config.toml
n_layer = 12
d_model = 384
n_experts = 128
experts_per_token = 4
d_expert = 128
d_shared_expert = 0
activation = "swiglu"
moe_layers = [0, 2, 4, 6, 8, 10]
router_score = "softmax"
normalize_top_k = false
routed_scale = 5.66
balance_loss = 0.000443
balance_bias = true
router_logit_norm = 1.5
init_std_router = 0.0267
lr_router = 0.000276
n_head = 6
n_kv_head = 6
head_dim = 64
vocab_size = 35476
norm = "rmsnorm"
norm_place = "pre"
norm_eps = 1e-05
positions = "rope"
rope_base = 2360.0
rope_fraction = 1.0
qk_norm = false
attn_scale = 0.125
tie_embeddings = false
parallel_block = false
init = "uniform"
init_std_qkv = 0.0273
init_std_o = 0.0273
init_std_up = 0.0273
init_std_down = 0.0
optimizer = "muon_variant"
lr = 0.0137
weight_decay = 0.01
lr_head = 0.0078
grad_clip = 1.0
warmup_steps = 200
schedule = "wsd"
decay_fraction = 0.865
decay_shape = "linear"
final_lr_fraction = 0.0
batch_tokens = 131072
seq_len = 1024
doc_mask = true
train_tokens = 1099000000
steps = 8385
dataset = "wikipedia_en"
Below are experts of layer 6 (counted from 0) of a mixture-of-experts language model. Rows are named router (the router's row for the expert), gate (a neuron's input weights, with its number), up (a neuron's input weights, with its number) and show model dimensions 288-383. Each number is 500 + 40 x the weight over its row's rms, rounded and kept within 0 to 999. Numbers have three digits each.
After each expert's rows: "gets" lists some tokens that make up at least twice as much of what it gets as of all text. This comes from a sample of Wikipedia text that the model never trained on. Tokens count by the router's weight.

# expert 52
router:489508573533503568484570525430539481470515488447516462513454423444465568435526387439418492463401540559477557504519511511471564485475523472494430484482464587469470463484550454564559476541436526428518500491473509519477522499515467427498471466526556487552522525469456517503488443483498516462
gate0:430536527526532424531500504487491507497469493515586487480480427508524511487480499466512555478495480521540456535510512456576522499495436459465511552516495533500568508439558456456517463467403484538520521505515459450477560535555573482540484507549497498492519509514450539558466500631494501489
up0:421464452503550392469525470478472533491488513488632486471446502563589464478505495426555547526487493479507490524449518441532494546521438456467476547438497473525492490469475436379519492477465525506510538433489513438432574469522524466574530563528458509502562482449516522543465528572517521525
gets: "2", "3", "4", "9", "1", " ("

# expert 122
router:487557515469512527539435494513470544516560538500509462530442511564543512548536482488456466438455525574520473466459526512546484503465553493461510566518528464580516477452569446446467442525477491598473491458560496514478492555467561496555543490436512476511433443503474489478432471452519551496
gate0:506501527446571447464531516495487556510504499502534438561484459531557482459490444454497522515521497475531514536467465562465517490511519503448524513444533504508535527531586510452452431474515479525492489499545515506422448409463474501534503551492540498529497507518531512467471565569523507374
up0:516555479468500525513502550481519530527486452476531509528441570528482491490507480497502528506523520526492492472425490521475521531481425496550526544573454510513559515505447506461450494506558590508530471529520471510565504549561506498473505456497471471460459435419558469479540503468496457398
gets: " by", " right", "'", "′", "(", " medalist"

# expert 68
router:512547470547524582545453485528467535413563559483511458462528471526578523546500540560542477533439504497497449478535503490528437476499547487425486486516463552530463505456509464496542532538525507495517470526454478527439474541429512527490513538530405520544433532579532505493519533420456527528
gate0:514481556509511525472437496612475516445528497435504525456463527507477489576560511502514469523418483493529508528469495509423525465550521506445489469613523558512471485471482540484539598447474557488418409465445491475534548532488495504466517473542542450524512479511494474502486572440418509512
up0:541443530462420501568511544579568440517519439565499489462512443470477546493532453525442495573488441482530507495449508552487541501541524531478513461547448563506466533442547623443463541496518497467529517472459474483520538467533440474454522448465531496517453523488524488520441508454568535495
gets: " under", " a", "-", " by", " of", " no"

# expert 19
router:448448566554476458475501535454514565511462506455379457554472419408486523565445417477486523505548466484529509529536494456460482491509544498413530471441484465502461546515537493588551491528520483478531507526478511519557509460466497452424483586495518543520481490523441504493557534489534530553
gate0:475483438456495440472452507600454505492471506507522499482471471521472513536493565457575488469535420501496432501573493542558497499513552533498504517519477467518528454498479480482571515468507455476503528524511420584515470461487482531568417513512521474506498465507500530523489510507443532419
up0:485496470527513479481481535503508490476484510491490477425505448483518533564492592423572472510509417478487437484511457478474539508461542496495505497515472498452551494545519513560534475514524486388425511518449485508463434497469510482488453496489454456496556522480537577533526532503436503450
gets: ",", " and", "),", "\",", ".,", "\"),"

# expert 69
router:469491558513559534480452502503490436440478477444489467491555466541483504530537409423519492501544513415437510483458553518527528559561481483522503573488537566494515506521509505536423496527425501528594439535455477511461468460513499482470474498489479536450456466500506462511460507507438490420
gate0:608503490551514474407482450501472462473430477461452536502490480495528445532514412472538409512430467481452445562554477459491520476495550514571490588461526458453447458455537473537420474559521504533473515508526512442463498502497524477427503504482411532504489547523562485528443469561461518484
up0:478492552439545553484458533477516554488524507527475471521474510453536431523533488490468580537537508497554540489390491501479574480495569428519464472453456538482514446515425537542528453532527543476515532555502481518492455552503493487455567464553489447418461514404420419481578495477519543541
gets: ".", "4", " .", "°", "úl", "av"

# expert 12
router:416482487535585529442478461467499506469558530544564485467478541440501449557452563463513543521465502457485504521523526464481492473494533502600490566533472523599529474503472466465461481480515498560494535458496446512463480544478503495524484435448473502465423489535454524541440476458474502517
gate0:519418540475503574538463553497556521500484495464583538482515511445536500517525479478533426557500541472510506546486433478554497525431483525518405594490418582522516528552436464497462560471522542489538566538499587461490515506454586526445508496435476448424432538455501468435483465479499503565
up0:562453590520579535528508523554497493548507511444549518460487469501514510592534461443491508492512474411483479529449445503485541533526518443539493567476544461544529480463460510513479561468508458481503479538498500477492466512458515477496505519511424434446525519503488458449557431534437480521
gets: " L", " R", " W", " P", " K", " S"

# expert 27
router:553526556447461455470468524428560499516549484487455480499482463489527478578477454489535509484476523545522429490419467553521424595438495524474455454432535473546512518458512409497462477462469468535461539545448465520426461451490496516527500502536464525506449520556515453535537486504568464500
gate0:516507505477526471593561421464522521523507518477489476499516525517512495531480550487477529528484487546452450470515559489557525437512475590509539542490576504462532565497520500464434527493517407464502488528482534550498479492532531530473538529466468506552484470409524484451548508621485510531
up0:517470543490480545490523484477515537603553525497566482517490423478552484509489533472479451519523476501521518456503567491470493515493567481493508556495413490411456496576495513476462529509459417488568381484531511439432558412555504461500510448474475528486519488483487464499483476513532476502
gets: "\"", ")", "%", "'", " (", ".\""

# expert 118
router:519520463452426492438497490420482480525517498451411505475538470493480564454551529492482518471491503460485512496569492519462493470563502481476494474485521569492484540556540451503510454489494451511502469585467443451476464443549505483467478578521433494457468537530451536503569553570477485415
gate0:481535432516528566489512475390455496503581542535542478463435493480481487498447506518448419454480512583541525498415498489535457423501486495519473461532460479586565451459457499481503512485553512498515583493468504475487560502530534508577530392496601541465436432529519512499461445431495481483
up0:578556534488510444508477508510526529493506518511481550532607604457548501569538479602526523534545434463498480544499499497464453555548466570452491491492468485451423468535554561547462560462473523477547505509481544526535496468438414493491452542469470469479550513572522475542538468459500490486
gets: ".", ";", ").", "\".", ");", ".\""

# expert 55
router:467556478499471460401407485530484512481521499432510451465506514451513476515493480433531451534570544557445480500561461470561521554604510527537519452528459459504482524483520475560604574480493520543498478411494467539474491493488463452446494543523461531517504462562456528426530514560569566554
gate0:579548488533445526430456480532518474537428468505487514522501476517484557580479543456461503551459527506475477510520584479518448470465522518549488527498529549478420406509452492469546514539533513576480459535462497491463504473529470440602499494435463540517486499526511515554502449476454520439
up0:520424538478507495523449496527499476452542421545420412486439515412524452493446566489514512496480598483546527507522488517514434455533471495460484411486516475522557554520509479512511487515550524461479481517411507501497495474498517436537482462526532462476523487497563478521567515503400444489
gets: ",", " and", "),", " against", ")", " defeated"

# expert 8
router:497516497544439468469500491538408541518579541484448521446467507457491492532446457486490432511525463488456439497491526463566552557523563526631522465464500441545554494526524497508471433443440527530497559577460530465532511502415473536505516545444487530481468566549541495549573428516545451491
gate0:542554519514557524446499508479482518448462412462486476493540496487494378497515480565458495458481521473541543507464471563528442480576536514478554513522539477461490449511403506480440532507500511493556547540530473527489496471505452484544504482513502509473391464464466472404495548442549499528
up0:483472462480494501504494497501535494514537552542522508545448497521535614521546561478505475484483453510482473524498517456504525498427454488467447537457450493512522543479536493493505489465448453532408472504482529460495457525490556460473523496496515522558607537505471510521480454521429512490
gets: "5", "3", "2", "4", "7", "6"

# expert 107
router:496514502510479517530549496528556529551487444471453418516429496526446494479423437430485468471481440560550442515533460496452499502490588497486517499454490431570448512462481482450433532488443511488587483551484527522495522460537522455471470435512503541566437463576569469421531449465490517560
gate0:489496547425498466501443522543440481474548550464559568429458523500568497546517545504489513514507549494492536479472578619489513542468375488459509521498436514528526489570482520517476471550483507570499538483447535452510519548544569517567399514462492459480509493533522464484498444493484483486
up0:518516489485510415527430490520465486532474537498519414461453502515532441535492487547500479575552495531433451453515519477523495506486541499495463581524507450499571496535455489476403499508470496512525474502532461503478473571550517474534542517462466499528461513533577460536526454480480470539
gets: "c", "n", "b", "r", "C", "m"

# expert 0
router:491504442498499538427474476443421522510465471467536488474527468515574574498451534504523445462524524514441496514521429433496538474511516484517525452475538511521453536450565466466589524488590561536512468470524450513523458562516479562565527551506475549461469527552533513450464488481523500532
gate0:416482524549526571533509534555529512536519447468487519498468498520428502513538501530522528501525382521513482493492476572467428485474506491542508471484541473491439486511492535462392443430495464508505441429457488515545568537404580483541551455528564504519527457476541487569518538490484503447
up0:426535478549596497523526436530459583496556497475481480500526484431453576469554558470469548536472477529509490454542407475424488519509498505496445477523504459490422494448488473556527522439457482590554508501488597554529559558447550463463570541542542609496501526508530540520496532471538543471
gets: " by", " with", " of", " from", " to", " through"

# expert 7
router:458534522514472509484484451501554531554514558517517477554510473497444479545529489513555547460504492496431533453538530469540432427480490521570443465509503449585449510489545505459451427534541509455519491564458511472470466501466513522499497507562521552493461451487473506475502558533425519526
gate0:502543512488531546472549544443562552512581518508462410520525479433484589483487457466504449554487415557492523498461503458466567484455488505485465489478440532416518532583452479536450542514555489429517468417502482488528468506427479457459505526523479501483500506579497480528542486583386512552
up0:508470466506373551495532441519513548526480444502561610508544592493466450544601616511479524516605545531500505587531536479496545486543511476473485491520537547488542519471510518493521499454478530512477497540520505491465491487494446520579521515536506440462539478524515512459491442494491504554
gets: "f", " No", "w", "p", "d", "le"

# expert 90
router:553406605515551517519487530460554481482528484486457497449476463453489495542479372574447526502516550427507541489465518571421542489524520543579508535484442530525449452499511427506528405512524512424464475476526553487468470504475523535488509424452539545442460485486485506486498429412478496425
gate0:451420470481538556471483499504456474452537556458525563478571477570562495493445469454435469515492507549477477491510497483422522535534588476498488542424475496506497468561503532509460554518430457470556465456512553566503413505457486543458515482555514505508544486495471500501483437470520499502
up0:520489487497569477506568528498573483518512479438546512538452481442562485492506572526501463567491487573522504482420454522496451462474509488517424579497456504497472564493527514509511483526502491452516538470480489542423486562516473418500574548484544469500471530524455538433475503499475445516
gets: "1", " ", "2"

# expert 120
router:530495508477490464533446469458506500478511445536449467436469430585531454531438497459433440458468441493464487530484562513528470471493526426471450511539490543458539511492548520510565446568509458447520570549533473509508451530516467541499533423473495458426494556471456524500531489506565535487
gate0:458465461499531478483443528547494485467494526511449537450498534451595508482509531493552580508562585459494427474510498499498488508434487501524523464451494502495482438492400511437522487548501534444486545509459496494469503502470490541500528565503440448561504419410495421560533468543465512514
up0:463450489512549495509525546502479497501570456626479501533506496498444461484462522479458450541432415452469475488604519482498465464509502532491523432512444497465530556515500479508549416443485440439472537512477574539586434473584525455506463519528485500520498463496556483516532526479505495510
gets: " place", " |", "7", "8", "5", " held"

# expert 31
router:473467558476511514515450503456545555567519516433469509492510463450423486421550477485410538507527497463451495479475492495463479528547529538576456491502497498486458453585511449523551429465428562551535494555521500492507460488565481542452472538536423567491422472541465399507567492596531570432
gate0:405495488483460487503505489537547577426520474477610423559538527552500492453517499545499512538492562534552500487503491555495461480535547469530470514557452515537449472504527485560470563503506456501513495497520466483484593551564521467537489531538527552547484532536519621467523564573517543499
up0:505520546479530492504456560530470460552500443518466624504550532560533542518533505470457494437492497458488471471498529541567479493468484552513496507452497489482505540549464522421495416555520457531491470564491503470445405490450424453540492461541482527471527479576489423561443461436475480543
gets: ".", ").", "\".", " which", ".\"", " It"

# expert 81
router:509474554519488556480514508506471500457550566541516511444571410484539463495521392523485473460414528502498555569556535534483577476498557465637527548511472547470491478508523482456485481507451555452531537455532508455483486515512467436504448481528583455418482531458574553528460505542490496487
gate0:496546514556496546481522584472507461524528496418454526542496523496494525508469488477500536460605472434526506484428544486502465487496513490512402493513540518513566520607511560439517490432420467468490486515490504533522494511575491424546470438551511523491429484510453562456488502522474516515
up0:554486485496515457523460512464536495489449582489483488526501503496512450466514540473461479462505541462541507488483468426569552506448483500472475511444494555532475517479513492488474366476455544612487543526425535411495548496482489501480545491493505470483475482452512401555516415554477488489
gets: "0", "1", "9", "2", "8", "7"

# expert 80
router:521430509567447515464471472541494527441567503541522537449539410485528478444542391524505532437417471435448495567518565569438579522581524486634497500461460501439451514477493497474528466507471545473510517534524492420444543529524462441485527433541602519470541561506545573502531451510453475509
gate0:517562440469451499445492500549531541539445497492424412473493543462497496521490512495524457474571519465460491540491485519513550571495505489518445547495473501503488492460562459453461488526507543544469508483493476582486544471457487470510423472480414519475505525547559466496475473478546474524
up0:548517542484547506430460526469549595475518514491548513474538497512472501482535435496435479525419524540497459519453506510509513531516446495469491552405537494552513533529477527544458485484464508573452461471473502565477475509434575625507449599513450533467486454492450456470497528470521487487
gets: "9", "0", "8", "7", "1", "6"